python train.py --num_hidden_layers=13 --hidden_size=768 --n_experts=32 --experts_per_token=2 --d_expert=224 --d_shared_expert=0 --hidden_act="swiglu" --moe_layers=[1, 2, 3, 4, 5, 6, 7, 8, 9, 10, 11, 12] --router_score="softmax" --normalize_top_k=false --routed_scale=7.16 --balance_loss=0.00207 --balance_bias=false --init_std_router=0.0287 --lr_router=0.000646 --num_attention_heads=8 --num_key_value_heads=1 --head_dim=96 --vocab_size=37751 --norm="rmsnorm" --norm_place="pre" --norm_eps=1e-05 --positions="rope" --rope_theta=10000.0 --rope_fraction=1.0 --qk_norm=false --attn_scale=0.102 --tie_word_embeddings=true --parallel_block=false --init="uniform" --init_std_qkv=0.0175 --init_std_o=0.00343 --init_std_up=0.0175 --init_std_down=0.00343 --optimizer="muon_variant" --learning_rate=0.00558 --beta1=0.95 --weight_decay=0.032 --lr_head=0.00558 --max_grad_norm=2.0 --warmup_steps=200 --schedule="wsd" --decay_fraction=0.509 --decay_shape="square" --final_lr_fraction=0.1 --batch_tokens=65536 --max_seq_len=512 --doc_mask=false --train_tokens=494100000 --max_steps=7540 --dataset="wikipedia_en"
Below are experts of layer 10 (counted from 0) of a mixture-of-experts language model. Rows are named router (the router's row for the expert), gate (a neuron's input weights, with its number), up (a neuron's input weights, with its number) and show model dimensions 640-703. Each number is 50 + 12 x the weight over its row's rms, rounded and kept within 0 to 99.
After each expert's rows: "mostly gets" lists some tokens that are sent to it at least half of the time; "comes after" lists some tokens at least twice as common just before its tokens as in all text. This comes from a sample of Wikipedia text that the model never trained on. Tokens count by the router's weight.

# expert 31
router:53 52 43 60 75 67 54 61 45 70 43 58 32 43 55 22 33 31 62 58 36 39 57 57 23 39 26 41 63 35 28 39 52 33 62 60 54 57 60 64 57 55 34 55 56 56 40 53 39 48 52 41 63 56 57 54 62 59 37 68 45 46 77 51
gate0:63 53 52 42 49 54 62 46 47 45 55 52 46 36 50 51 60 50 56 55 34 64 44 69 53 43 49 68 35 56 52 63 56 32 05 47 50 48 31 44 64 33 54 49 33 44 38 51 38 58 46 63 22 64 48 69 48 48 53 57 35 56 50 43
up0:57 59 39 48 61 65 61 33 43 54 44 69 71 65 44 37 45 37 46 38 43 65 44 64 52 45 55 54 59 32 49 57 43 66 59 49 34 43 41 27 22 47 57 43 62 65 57 35 65 45 59 62 71 33 53 37 63 60 61 44 50 63 40 69
gate1:75 63 64 21 62 54 44 61 65 43 44 63 30 57 66 58 36 46 42 48 62 46 46 56 34 50 59 52 64 52 51 47 22 50 30 63 42 48 58 46 51 20 62 42 39 41 18 65 38 39 42 62 51 60 69 69 47 65 39 64 53 17 43 29
up1:26 69 73 46 75 41 47 66 38 62 65 44 30 44 45 50 46 49 70 23 34 18 66 39 50 44 56 69 55 45 53 49 47 53 49 67 32 61 53 33 33 36 33 54 69 57 40 42 58 48 53 43 60 52 48 56 54 54 45 42 52 51 54 53
gate2:63 57 28 59 26 70 36 63 61 43 62 51 51 35 49 56 72 53 26 54 43 51 43 56 75 56 21 53 59 49 47 62 44 60 32 49 33 45 69 61 54 70 65 53 52 61 55 48 61 45 70 49 45 68 39 31 56 39 67 34 70 47 64 64
up2:57 56 36 44 40 45 49 53 64 68 45 49 48 30 61 41 50 56 52 47 51 18 36 58 53 69 61 55 53 28 74 45 54 62 42 51 49 39 67 40 64 43 58 41 40 31 46 58 46 73 51 48 48 51 35 46 63 47 44 69 46 47 57 68
gate3:42 71 58 65 43 46 54 27 52 57 65 59 54 54 31 63 49 53 47 40 45 28 50 26 48 53 44 30 46 46 46 50 45 71 52 62 40 27 45 51 56 43 61 38 75 39 70 31 60 41 38 63 68 45 61 76 69 48 63 50 53 50 48 46
up3:54 50 65 55 47 59 43 58 58 58 51 42 51 39 91 56 45 45 40 57 48 50 70 46 45 39 53 57 49 50 49 37 71 36 62 40 58 63 60 43 39 54 58 45 42 49 38 62 68 40 47 46 43 60 47 45 47 55 46 43 70 31 54 52
gate4:60 17 24 28 40 63 65 55 38 58 62 53 61 64 30 43 55 60 37 68 38 51 59 72 62 54 28 39 52 50 38 33 36 57 59 36 53 69 42 70 68 67 70 51 37 52 60 41 47 33 57 59 51 65 28 47 45 57 50 47 48 68 46 68
up4:39 52 45 62 69 14 60 48 62 38 31 34 50 40 48 43 57 38 71 41 25 49 51 35 36 54 40 47 35 48 48 51 69 58 56 56 51 44 45 60 41 60 56 31 36 61 47 55 43 58 59 66 46 59 47 63 58 54 54 52 47 39 54 47
gate5:48 61 68 76 79 44 57 54 46 53 34 46 26 42 49 48 52 62 64 58 55 39 53 49 60 53 61 30 48 45 46 47 57 29 57 43 46 40 47 54 65 61 54 52 67 57 42 54 46 52 80 69 65 40 60 46 48 54 48 51 53 58 54 36
up5:68 23 59 26 58 37 36 59 57 34 24 28 64 41 64 55 45 59 74 54 51 72 53 51 56 61 29 42 48 69 68 48 37 51 56 67 51 25 46 44 53 49 64 48 57 63 37 60 31 64 72 38 54 58 37 43 63 59 44 53 47 63 46 47
mostly gets: "th century", "970", "982", "987", " However", "984"
comes after: "1", "2", "–", " in", " on August ", " age of "

# expert 21
router:53 34 48 39 38 38 28 48 60 79 47 57 60 66 52 36 39 45 40 54 72 63 39 66 42 52 59 67 44 56 43 58 56 57 46 53 44 52 48 31 42 34 37 50 45 42 29 45 53 71 61 32 62 53 68 49 85 57 69 43 50 35 62 50
gate0:69 54 54 32 46 38 48 58 51 55 47 43 63 52 51 51 36 36 47 36 48 39 48 64 50 40 39 57 44 37 30 37 35 51 51 42 54 67 63 62 37 50 59 42 48 55 60 69 53 50 48 57 45 48 53 63 46 19 21 57 60 54 82 58
up0:67 50 59 68 49 52 77 42 53 22 41 33 53 34 51 47 54 33 10 41 50 41 34 49 45 53 41 39 60 55 66 55 52 63 51 44 36 73 60 53 55 52 68 33 56 53 54 57 56 67 46 36 47 54 62 55 64 44 57 51 45 44 49 65
gate1:53 45 49 56 53 47 45 72 53 65 33 42 53 32 49 41 43 60 58 46 44 42 66 63 55 42 38 43 19 32 63 73 55 57 65 49 25 50 79 51 58 53 66 80 69 41 49 51 46 76 45 61 67 40 56 46 69 54 43 28 45 55 40 60
up1:58 46 87 46 36 81 64 73 52 49 58 53 76 50 55 55 41 51 88 34 42 47 46 50 47 29 52 38 67 43 64 33 62 49 50 41 49 54 62 24 79 41 52 72 53 56 74 53 48 39 45 31 35 48 43 55 46 46 51 42 41 40 64 61
gate2:42 52 50 34 60 36 70 57 52 40 51 55 47 52 65 57 50 50 54 44 50 72 29 69 88 50 59 70 33 66 32 50 27 48 45 33 64 29 53 34 46 48 39 65 62 51 51 36 48 62 61 66 50 32 53 30 43 63 30 32 48 43 45 62
up2:54 55 31 45 33 54 45 64 25 48 28 66 70 56 47 43 64 55 78 52 46 32 49 33 56 46 40 38 64 63 46 63 38 52 52 45 47 33 26 54 54 45 82 75 39 49 60 41 29 61 55 53 20 74 45 39 76 20 44 32 55 50 46 43
gate3:42 32 37 46 51 51 52 56 32 54 59 56 57 43 52 50 62 50 79 30 52 18 63 34 43 63 45 41 49 64 53 45 63 38 48 40 45 25 57 32 46 73 38 52 53 32 42 45 48 46 65 46 61 39 62 41 31 40 62 69 44 34 37 54
up3:58 75 46 66 64 67 53 43 55 72 33 36 50 46 55 66 70 53 28 60 47 57 34 38 50 52 57 70 36 43 54 49 42 60 47 50 40 39 42 64 55 45 58 72 78 33 50 46 55 61 40 59 53 50 45 63 44 40 54 57 29 56 61 63
gate4:40 33 49 55 45 40 35 60 31 58 46 52 45 48 68 51 44 34 50 54 74 22 50 50 63 62 63 76 40 56 33 61 60 44 45 46 47 47 55 27 47 44 69 34 61 48 44 37 27 82 57 41 50 41 41 49 72 64 57 37 27 44 52 60
up4:57 44 31 49 42 35 56 47 32 68 48 43 64 60 65 22 49 54 26 53 63 67 42 54 64 45 51 26 38 60 75 58 50 50 62 21 53 35 44 35 49 36 56 59 37 54 41 24 50 59 41 31 45 49 34 36 46 48 82 37 59 66 33 47
gate5:40 50 42 58 54 49 37 71 55 44 66 48 45 69 60 29 67 52 41 42 51 62 58 52 55 64 55 47 53 66 50 57 36 55 75 56 53 51 13 66 60 50 32 59 37 18 67 38 57 37 59 50 54 36 65 52 73 44 40 22 33 53 41 34
up5:61 54 44 51 69 45 50 40 60 43 41 49 58 22 33 58 39 60 29 63 52 64 34 40 43 53 48 26 40 30 57 44 48 36 55 43 40 50 37 38 54 50 50 82 47 43 42 32 41 57 47 81 30 65 41 59 32 44 41 52 41 69 65 46
mostly gets: "andidate | Votes |", " |  | C", " | C", "Scientific classification", " % | ±% |", "; N"
comes after: "\n", "\n\n", "| Party", " | ", "; ", " |  | C"

# expert 6
router:32 54 50 56 45 54 49 33 51 58 59 50 67 68 56 48 35 48 48 45 46 53 47 58 57 49 55 43 63 47 40 47 28 47 40 38 63 43 25 54 67 56 32 30 64 25 51 42 20 40 47 51 56 60 48 73 70 80 53 72 37 69 69 48
gate0:39 54 49 46 64 43 34 53 62 78 53 42 50 35 40 48 48 43 57 44 71 55 45 49 47 42 43 49 44 38 41 26 50 61 38 33 33 58 43 54 36 54 68 40 30 32 42 28 73 48 44 49 45 57 58 58 51 56 36 54 43 52 64 43
up0:53 40 28 38 62 66 45 51 71 67 48 83 56 55 28 50 63 52 63 29 45 42 62 56 56 51 51 44 51 71 57 47 50 33 42 52 37 18 69 40 40 38 43 38 63 52 46 58 32 53 36 44 47 47 61 85 48 46 51 33 44 52 49 49
gate1:50 28 51 55 44 75 49 52 56 60 61 76 34 54 38 66 49 70 38 64 50 38 61 35 48 43 43 39 69 51 70 53 70 55 40 37 56 48 41 53 52 62 45 57 48 66 46 39 61 71 55 38 66 51 51 52 32 63 70 41 46 49 64 45
up1:47 55 76 57 79 49 48 22 56 26 42 39 45 38 65 33 26 30 49 55 41 57 68 75 59 40 80 44 32 46 51 48 53 54 54 43 42 54 50 73 41 53 45 73 50 45 42 63 59 56 66 49 77 46 67 53 50 56 50 60 44 54 44 42
gate2:71 66 47 34 27 34 30 56 46 50 40 63 57 15 39 45 33 27 71 65 35 40 56 71 65 46 50 29 51 35 66 31 66 54 76 58 52 35 60 45 43 56 67 41 40 65 65 73 54 59 51 56 43 49 33 28 37 54 57 51 60 28 40 52
up2:55 47 67 47 49 40 40 54 49 32 44 48 52 54 54 36 46 53 74 47 59 34 43 54 60 48 58 54 53 36 59 33 62 64 70 60 56 52 57 54 55 36 77 47 39 45 53 54 41 58 70 51 42 37 47 43 65 48 35 29 49 64 60 65
gate3:44 75 37 48 52 48 43 52 41 53 59 66 58 56 42 53 41 49 39 32 63 71 37 64 49 38 37 54 45 77 46 56 44 54 42 44 52 34 76 56 52 39 48 58 45 69 61 38 45 63 41 79 38 37 45 60 53 49 34 50 56 42 31 24
up3:41 47 43 56 47 51 53 68 56 38 58 59 62 40 49 59 61 60 33 59 38 56 59 52 45 60 28 72 50 49 52 63 45 62 49 51 41 42 53 45 56 38 31 57 48 48 56 45 56 38 53 37 44 23 49 35 28 50 55 62 48 61 59 59
gate4:52 72 62 47 62 38 48 49 33 45 43 45 49 41 45 47 35 51 40 37 39 68 51 39 51 52 47 55 48 49 51 50 47 38 51 58 53 64 48 83 33 62 45 43 49 12 42 57 44 66 45 59 59 29 30 48 48 47 45 40 40 44 50 69
up4:61 38 90 52 85 55 38 55 40 77 47 65 35 45 58 53 58 91 66 44 37 41 22 64 53 67 47 60 48 72 40 67 45 45 59 47 48 42 69 66 46 65 56 25 52 47 85 36 52 53 45 49 36 48 46 62 53 26 66 44 40 48 70 59
gate5:53 58 49 39 61 39 54 57 53 51 55 36 46 54 42 59 42 46 51 58 44 39 21 43 73 69 38 51 44 50 49 35 57 58 37 71 50 53 68 32 27 79 52 59 51 30 51 55 83 50 29 72 48 45 35 46 51 52 70 33 52 50 57 41
up5:46 52 69 55 67 53 48 37 40 64 46 39 53 37 55 51 56 55 59 21 42 65 68 48 45 50 56 60 48 57 39 54 40 64 32 34 41 42 73 37 65 36 32 39 69 50 57 24 55 41 44 47 53 47 59 71 72 45 27 45 70 52 43 51
mostly gets: "024", "In ", "014", "013", "022", "011"
comes after: "2", "1", "| ", "–", ", ", " in "

# expert 25
router:51 40 49 41 34 31 59 52 23 57 49 48 59 61 67 57 44 60 49 37 55 45 37 54 69 48 39 66 45 77 31 61 36 29 55 36 69 31 29 49 40 52 58 27 51 47 44 60 52 56 52 49 39 61 53 33 49 55 52 35 46 57 53 58
gate0:40 34 52 66 60 46 47 60 26 72 42 51 25 55 40 43 49 44 57 48 78 61 39 50 28 55 44 38 56 49 48 62 51 44 40 29 55 37 58 53 40 70 49 77 39 40 69 40 70 49 49 63 57 36 36 33 38 59 45 48 75 78 53 54
up0:56 52 68 53 50 39 25 58 45 55 45 51 38 60 70 67 63 44 28 45 42 41 27 47 26 45 53 69 43 41 52 52 41 59 45 39 33 43 47 69 54 35 39 43 47 67 50 79 50 65 42 55 51 36 43 58 50 45 40 47 47 16 43 50
gate1:49 42 62 66 52 53 46 51 51 60 54 43 45 44 49 59 50 39 53 43 67 51 30 69 47 43 60 44 47 56 46 53 41 64 30 37 52 61 52 33 58 39 50 46 47 52 61 44 38 57 73 64 51 75 62 51 32 54 59 59 60 52 60 60
up1:27 57 40 61 45 40 71 46 53 44 43 71 44 57 64 56 35 50 37 51 53 28 43 16 53 72 38 57 43 50 35 62 42 46 59 45 53 41 41 46 51 36 49 50 54 39 67 60 73 50 56 60 45 00 48 44 49 66 47 65 56 41 46 55
gate2:59 54 34 71 42 54 43 55 71 51 47 34 60 09 47 47 42 71 25 53 33 52 56 33 60 63 64 41 47 47 35 56 58 59 26 37 58 44 51 62 51 51 43 32 54 64 50 65 56 52 60 10 43 68 46 22 57 50 58 62 62 49 50 49
up2:47 55 73 55 65 68 63 30 22 51 18 49 49 34 33 58 33 35 56 56 56 67 60 74 39 44 44 60 62 72 46 44 45 77 39 37 47 56 27 55 54 53 62 73 67 38 50 55 46 35 39 65 40 69 48 59 43 54 61 26 53 50 54 55
gate3:63 49 52 54 60 75 60 31 59 45 50 39 46 54 57 63 64 66 49 35 69 56 41 57 53 52 49 63 53 62 36 50 70 52 27 54 42 68 57 47 64 55 56 60 44 35 65 59 63 45 42 66 63 19 45 61 76 38 44 42 44 62 54 57
up3:49 49 61 61 56 54 79 70 53 71 58 68 63 47 37 67 32 51 63 56 50 59 61 58 42 43 48 49 62 53 48 42 38 65 32 41 53 53 50 48 65 50 50 46 61 42 50 44 48 33 49 31 40 26 66 47 49 43 51 58 53 55 35 47
gate4:28 47 28 48 63 44 70 71 53 36 66 64 55 34 48 54 48 40 59 68 62 44 67 35 65 62 57 46 59 48 47 28 37 55 49 49 73 42 42 61 56 71 36 38 66 36 46 55 48 52 69 35 35 48 49 61 56 62 64 38 36 65 46 54
up4:69 34 65 62 62 39 75 57 40 27 38 63 43 49 83 59 43 46 69 70 64 52 25 59 42 51 43 65 33 30 79 49 62 61 59 41 47 67 44 39 42 65 35 46 53 44 41 51 50 48 57 80 48 43 33 34 37 26 51 35 39 54 46 52
gate5:31 60 66 43 51 52 57 46 42 68 39 46 38 52 42 77 54 57 47 68 46 60 64 50 67 55 64 46 39 38 51 63 54 45 59 61 54 62 36 51 35 63 47 56 56 45 67 44 52 58 62 63 60 52 29 45 32 65 48 79 44 84 38 61
up5:40 49 77 33 25 59 53 58 48 50 56 67 52 53 60 48 53 56 56 49 52 58 52 55 15 61 55 26 42 07 49 61 61 50 52 58 64 27 41 52 61 46 40 45 27 67 45 60 48 56 50 46 48 47 26 53 66 50 93 46 50 40 65 50
mostly gets: " No.", " | USA", " ·", "\" | ", "} | ", "|"
comes after: "\n", "3", " No.", "6", " |", "4"

# expert 4
router:42 53 51 60 59 40 52 51 45 63 83 46 40 79 61 37 42 50 46 34 35 55 28 37 54 45 51 36 44 42 45 43 60 57 55 55 35 35 49 58 59 63 48 33 55 56 37 39 59 64 49 23 48 57 39 53 46 52 63 54 66 49 51 21
gate0:52 34 49 48 51 63 33 43 56 42 66 51 74 38 54 44 58 46 47 62 72 68 09 70 65 51 70 47 37 62 42 71 44 62 40 53 73 43 53 49 47 56 47 48 48 43 62 27 41 56 43 52 39 27 34 44 46 46 38 49 34 45 21 61
up0:55 49 52 45 56 39 33 52 36 60 56 84 42 62 54 54 55 60 48 29 69 53 60 30 45 50 36 65 39 44 65 63 62 43 27 65 47 49 48 36 46 37 24 57 61 49 63 67 52 35 47 56 40 56 44 53 75 55 44 53 58 60 67 56
gate1:52 50 38 29 40 37 47 56 29 35 62 46 44 61 42 49 64 36 40 52 42 49 74 41 43 55 43 38 74 45 59 51 61 67 51 45 51 60 36 53 41 54 34 51 66 37 44 54 45 63 49 61 39 38 51 40 41 32 65 49 34 45 53 42
up1:55 65 63 62 42 38 55 46 68 36 56 50 46 62 51 62 47 35 67 55 44 49 46 32 38 52 65 28 58 65 58 48 57 38 62 68 49 62 45 45 72 35 60 72 53 02 58 66 42 43 42 58 67 39 61 43 74 66 52 51 40 51 26 41
gate2:42 54 39 48 56 41 53 32 67 13 50 46 49 69 49 56 39 72 58 36 35 57 50 48 30 58 36 13 72 40 68 51 43 43 44 58 38 59 52 52 55 69 55 67 51 49 35 60 65 49 44 67 63 52 33 55 39 38 63 48 35 54 41 45
up2:49 58 44 37 58 55 48 53 13 42 37 42 30 46 51 39 36 53 37 44 34 56 45 35 58 46 66 40 44 65 53 77 37 48 42 32 54 52 50 62 45 48 39 54 55 50 41 63 56 56 46 33 52 54 52 47 56 29 38 56 62 61 59 50
gate3:35 47 54 30 72 66 21 56 47 42 61 45 52 49 53 73 64 64 58 31 58 46 52 38 71 50 56 47 47 53 42 60 66 46 58 63 62 43 32 54 52 53 43 55 65 35 52 58 36 55 36 41 34 25 30 34 63 32 60 59 48 49 44 48
up3:61 43 39 58 50 49 59 53 35 45 54 39 59 40 64 53 73 50 53 38 36 40 44 32 56 41 39 41 61 67 47 57 38 55 22 38 46 64 59 51 62 41 64 61 64 79 50 40 46 50 50 59 59 71 61 61 56 55 41 14 48 64 69 48
gate4:53 52 74 49 65 68 55 65 61 55 69 36 68 38 23 59 57 63 70 38 61 63 61 74 48 29 42 69 31 40 61 61 63 81 47 51 51 46 54 62 59 66 63 39 49 50 55 54 62 65 35 61 67 57 65 51 30 40 62 47 26 49 56 59
up4:61 49 38 73 64 49 55 52 50 35 23 37 44 52 62 57 48 40 34 74 45 57 51 67 53 64 41 51 35 37 49 51 31 78 62 42 53 58 62 42 43 62 33 40 33 46 40 41 46 47 30 60 56 42 28 64 81 40 76 45 43 58 53 63
gate5:51 50 72 57 42 76 45 22 52 49 58 68 53 63 35 48 43 33 27 16 39 52 53 60 51 62 52 27 45 57 54 53 39 53 51 52 34 54 54 71 32 32 42 58 64 31 68 61 26 52 58 48 48 32 54 50 69 56 56 57 59 43 46 59
up5:57 29 54 54 37 44 41 42 56 50 51 46 14 42 47 54 53 52 57 71 59 53 77 40 45 57 47 74 84 49 51 50 61 46 43 75 42 43 36 50 42 58 26 44 35 49 44 42 59 63 34 73 38 45 38 29 48 40 66 33 49 55 44 44
mostly gets: " US ", " FM", "M ", "-TV", "allow", " New York"
comes after: ".", " | ", "°", "°N ", "–", "″N "

# expert 11
router:46 57 35 35 50 47 56 52 19 44 44 46 62 53 48 39 62 45 61 39 58 48 65 57 63 42 38 34 34 39 67 20 51 48 60 44 68 25 55 42 48 46 64 42 51 49 41 44 62 29 59 48 42 52 61 55 45 40 36 43 50 54 51 49
gate0:66 58 55 53 44 47 44 43 52 64 41 65 59 61 28 60 66 60 58 60 53 43 57 56 44 47 41 65 55 46 49 70 56 36 46 52 54 43 42 46 51 54 54 47 54 51 62 36 42 50 38 41 31 53 48 61 47 65 30 53 48 31 48 47
up0:65 54 46 52 42 41 48 51 56 74 36 51 35 85 33 64 57 56 45 60 52 32 38 48 28 28 40 43 56 58 36 75 45 52 46 33 33 50 58 49 60 48 58 47 37 42 54 63 54 35 74 45 57 55 44 31 43 52 47 32 64 30 71 60
gate1:49 36 40 48 43 57 62 64 26 67 39 50 42 50 57 37 44 50 28 34 51 72 49 32 57 48 41 60 54 51 58 59 88 56 62 48 28 33 75 31 53 58 50 39 43 39 51 52 49 50 43 43 26 69 49 56 80 43 34 47 40 37 54 45
up1:45 50 56 52 43 50 36 54 56 30 63 56 68 48 34 52 53 61 45 53 16 33 78 41 55 57 37 56 70 51 64 36 58 46 57 46 46 47 48 63 54 51 54 38 51 79 39 48 66 46 57 65 73 42 51 60 65 54 24 64 32 53 65 33
gate2:26 26 44 38 50 75 47 49 64 41 47 39 61 47 18 42 32 53 46 53 47 32 58 42 45 47 43 55 49 60 55 68 46 38 27 32 67 47 32 53 44 50 53 48 50 55 61 51 56 58 55 48 56 43 49 54 51 61 49 47 64 68 48 66
up2:47 59 48 63 49 46 68 53 57 36 55 60 43 51 68 36 67 51 45 10 51 41 82 47 43 53 27 47 45 60 65 54 44 44 55 36 61 52 49 61 39 57 46 55 33 64 41 53 48 28 46 68 53 62 52 37 45 77 39 46 45 39 33 63
gate3:78 42 68 72 36 45 39 41 41 51 30 51 32 44 52 55 37 44 57 44 61 35 24 49 32 62 55 73 41 38 45 73 48 44 59 52 57 37 50 73 72 43 37 38 43 45 50 45 58 44 60 28 41 73 46 35 32 45 74 42 50 68 59 59
up3:56 53 41 35 51 45 56 34 37 63 53 64 45 49 55 51 60 47 67 48 48 51 58 39 62 67 49 45 50 54 69 67 65 43 71 46 47 40 43 60 59 62 35 69 75 41 49 28 59 70 37 64 40 47 58 87 76 38 43 43 49 72 34 35
gate4:74 52 76 45 48 33 48 58 50 67 41 40 29 57 48 46 40 44 47 50 65 62 55 41 64 38 37 56 51 45 40 56 58 43 38 63 46 59 45 37 70 60 40 41 57 41 53 59 62 50 67 41 48 57 65 59 51 45 56 56 61 44 54 53
up4:37 59 71 38 56 55 37 66 59 67 61 27 44 72 40 39 42 81 72 45 41 55 60 38 54 54 50 61 46 51 52 45 48 42 63 43 47 57 49 53 70 70 41 32 36 50 26 16 59 34 66 50 46 53 50 57 45 47 49 32 39 34 66 40
gate5:58 35 44 37 45 37 32 50 39 56 61 26 51 69 40 35 44 50 51 56 44 43 70 55 57 63 65 35 34 60 50 51 38 27 54 41 74 44 55 49 47 46 52 48 47 47 50 59 34 42 51 33 67 71 45 65 67 72 54 50 40 46 51 48
up5:53 29 45 30 59 69 59 52 66 52 55 41 36 51 49 47 53 72 45 59 63 41 60 57 60 54 62 48 60 59 45 57 63 60 44 44 29 55 52 62 56 68 50 37 40 55 55 34 46 39 52 47 55 45 21 34 37 73 42 48 40 60 40 59
mostly gets: " more than ", "29", "31", "34", "30", "110"
comes after: " | ", " ", ".", ": ", "; ", " ("

# expert 18
router:41 50 43 42 40 36 54 32 40 42 50 67 73 40 45 73 54 52 65 60 52 54 62 29 56 66 50 52 34 73 33 49 46 76 53 39 55 68 33 71 32 55 55 23 70 33 59 41 31 63 60 55 43 57 44 62 58 45 66 45 59 33 42 59
gate0:26 47 62 41 59 41 56 53 26 52 47 32 49 41 57 44 58 58 31 94 61 63 52 55 51 70 62 61 78 37 53 66 28 39 47 57 40 59 38 56 70 60 47 54 46 52 42 48 64 67 39 72 37 42 54 42 63 25 47 66 45 36 43 45
up0:52 47 32 32 64 41 45 69 66 34 43 49 54 53 40 48 53 48 62 63 66 44 52 31 17 57 27 30 58 57 46 39 38 58 57 50 59 52 52 46 43 76 37 49 52 45 52 49 57 55 42 46 65 39 35 43 45 52 47 53 39 48 63 41
gate1:47 40 38 66 77 57 56 26 46 53 47 50 59 52 68 41 27 53 35 57 43 44 52 51 57 52 63 46 51 54 57 27 48 31 63 53 40 58 41 64 55 53 56 49 55 33 46 47 75 52 66 43 73 09 56 47 54 81 76 24 42 58 65 76
up1:42 61 63 45 59 65 46 51 45 41 23 56 70 60 57 66 61 48 55 54 60 45 59 43 64 47 43 38 46 62 49 76 59 38 52 70 54 58 35 26 52 65 56 56 44 65 54 57 43 28 73 34 65 43 54 54 52 26 52 42 55 18 48 58
gate2:49 73 49 49 32 31 44 33 62 36 59 58 47 36 54 42 52 66 52 75 58 52 60 40 51 44 45 43 39 62 51 43 54 35 45 42 52 48 43 31 56 43 49 35 51 67 53 62 52 50 48 51 58 51 38 36 72 26 35 54 49 43 54 41
up2:35 77 47 40 42 33 67 58 44 45 55 60 32 51 80 49 45 45 71 49 51 58 42 33 25 43 54 60 62 55 56 48 60 33 53 55 39 56 55 62 53 51 46 62 38 51 32 37 41 48 47 44 17 58 54 60 69 59 33 46 46 54 53 44
gate3:46 40 75 34 57 79 48 41 52 66 25 43 39 51 43 45 47 53 46 28 14 60 57 64 52 59 55 43 62 46 67 45 67 45 35 58 55 37 45 44 53 60 51 44 49 61 23 28 39 38 71 51 76 38 54 49 64 60 54 32 46 61 59 58
up3:52 37 61 70 83 37 65 45 41 39 31 50 44 61 41 27 45 39 57 57 60 51 61 42 55 52 51 43 53 63 54 73 54 32 49 48 60 44 38 43 58 48 34 43 58 61 52 52 40 46 60 47 61 51 55 60 65 59 89 46 45 52 30 60
gate4:41 75 48 58 35 53 62 44 55 26 57 66 42 42 35 38 49 43 57 37 50 55 61 48 32 51 53 33 45 52 46 45 43 68 55 37 52 48 64 33 52 42 52 60 49 51 35 45 71 55 43 81 56 43 62 64 66 69 33 40 47 37 40 60
up4:63 60 65 34 67 70 54 33 56 56 42 48 54 64 36 62 46 55 61 62 49 76 31 55 52 74 59 52 69 42 56 55 43 50 54 50 58 59 61 38 44 39 42 64 59 56 76 66 68 47 33 58 72 26 58 36 59 65 49 59 53 56 52 51
gate5:39 42 45 57 40 46 39 52 74 48 64 47 54 34 61 46 10 58 65 62 45 59 54 44 53 34 53 57 54 41 47 47 81 40 53 44 44 54 43 54 54 41 48 56 51 61 55 58 52 40 35 54 22 48 60 40 72 53 66 42 47 63 44 38
up5:62 31 57 28 48 62 33 31 48 62 50 78 63 58 38 80 75 50 21 56 57 38 56 48 51 67 47 49 60 65 51 33 47 54 51 48 46 84 45 54 40 32 60 34 76 38 45 46 41 60 50 50 52 63 27 47 65 47 48 61 51 41 43 50
mostly gets: "\n", "====", "==See also==", "==", "Scientific classification", "==="
comes after: " |", ")", "\n\n", " |  |", "==", "==="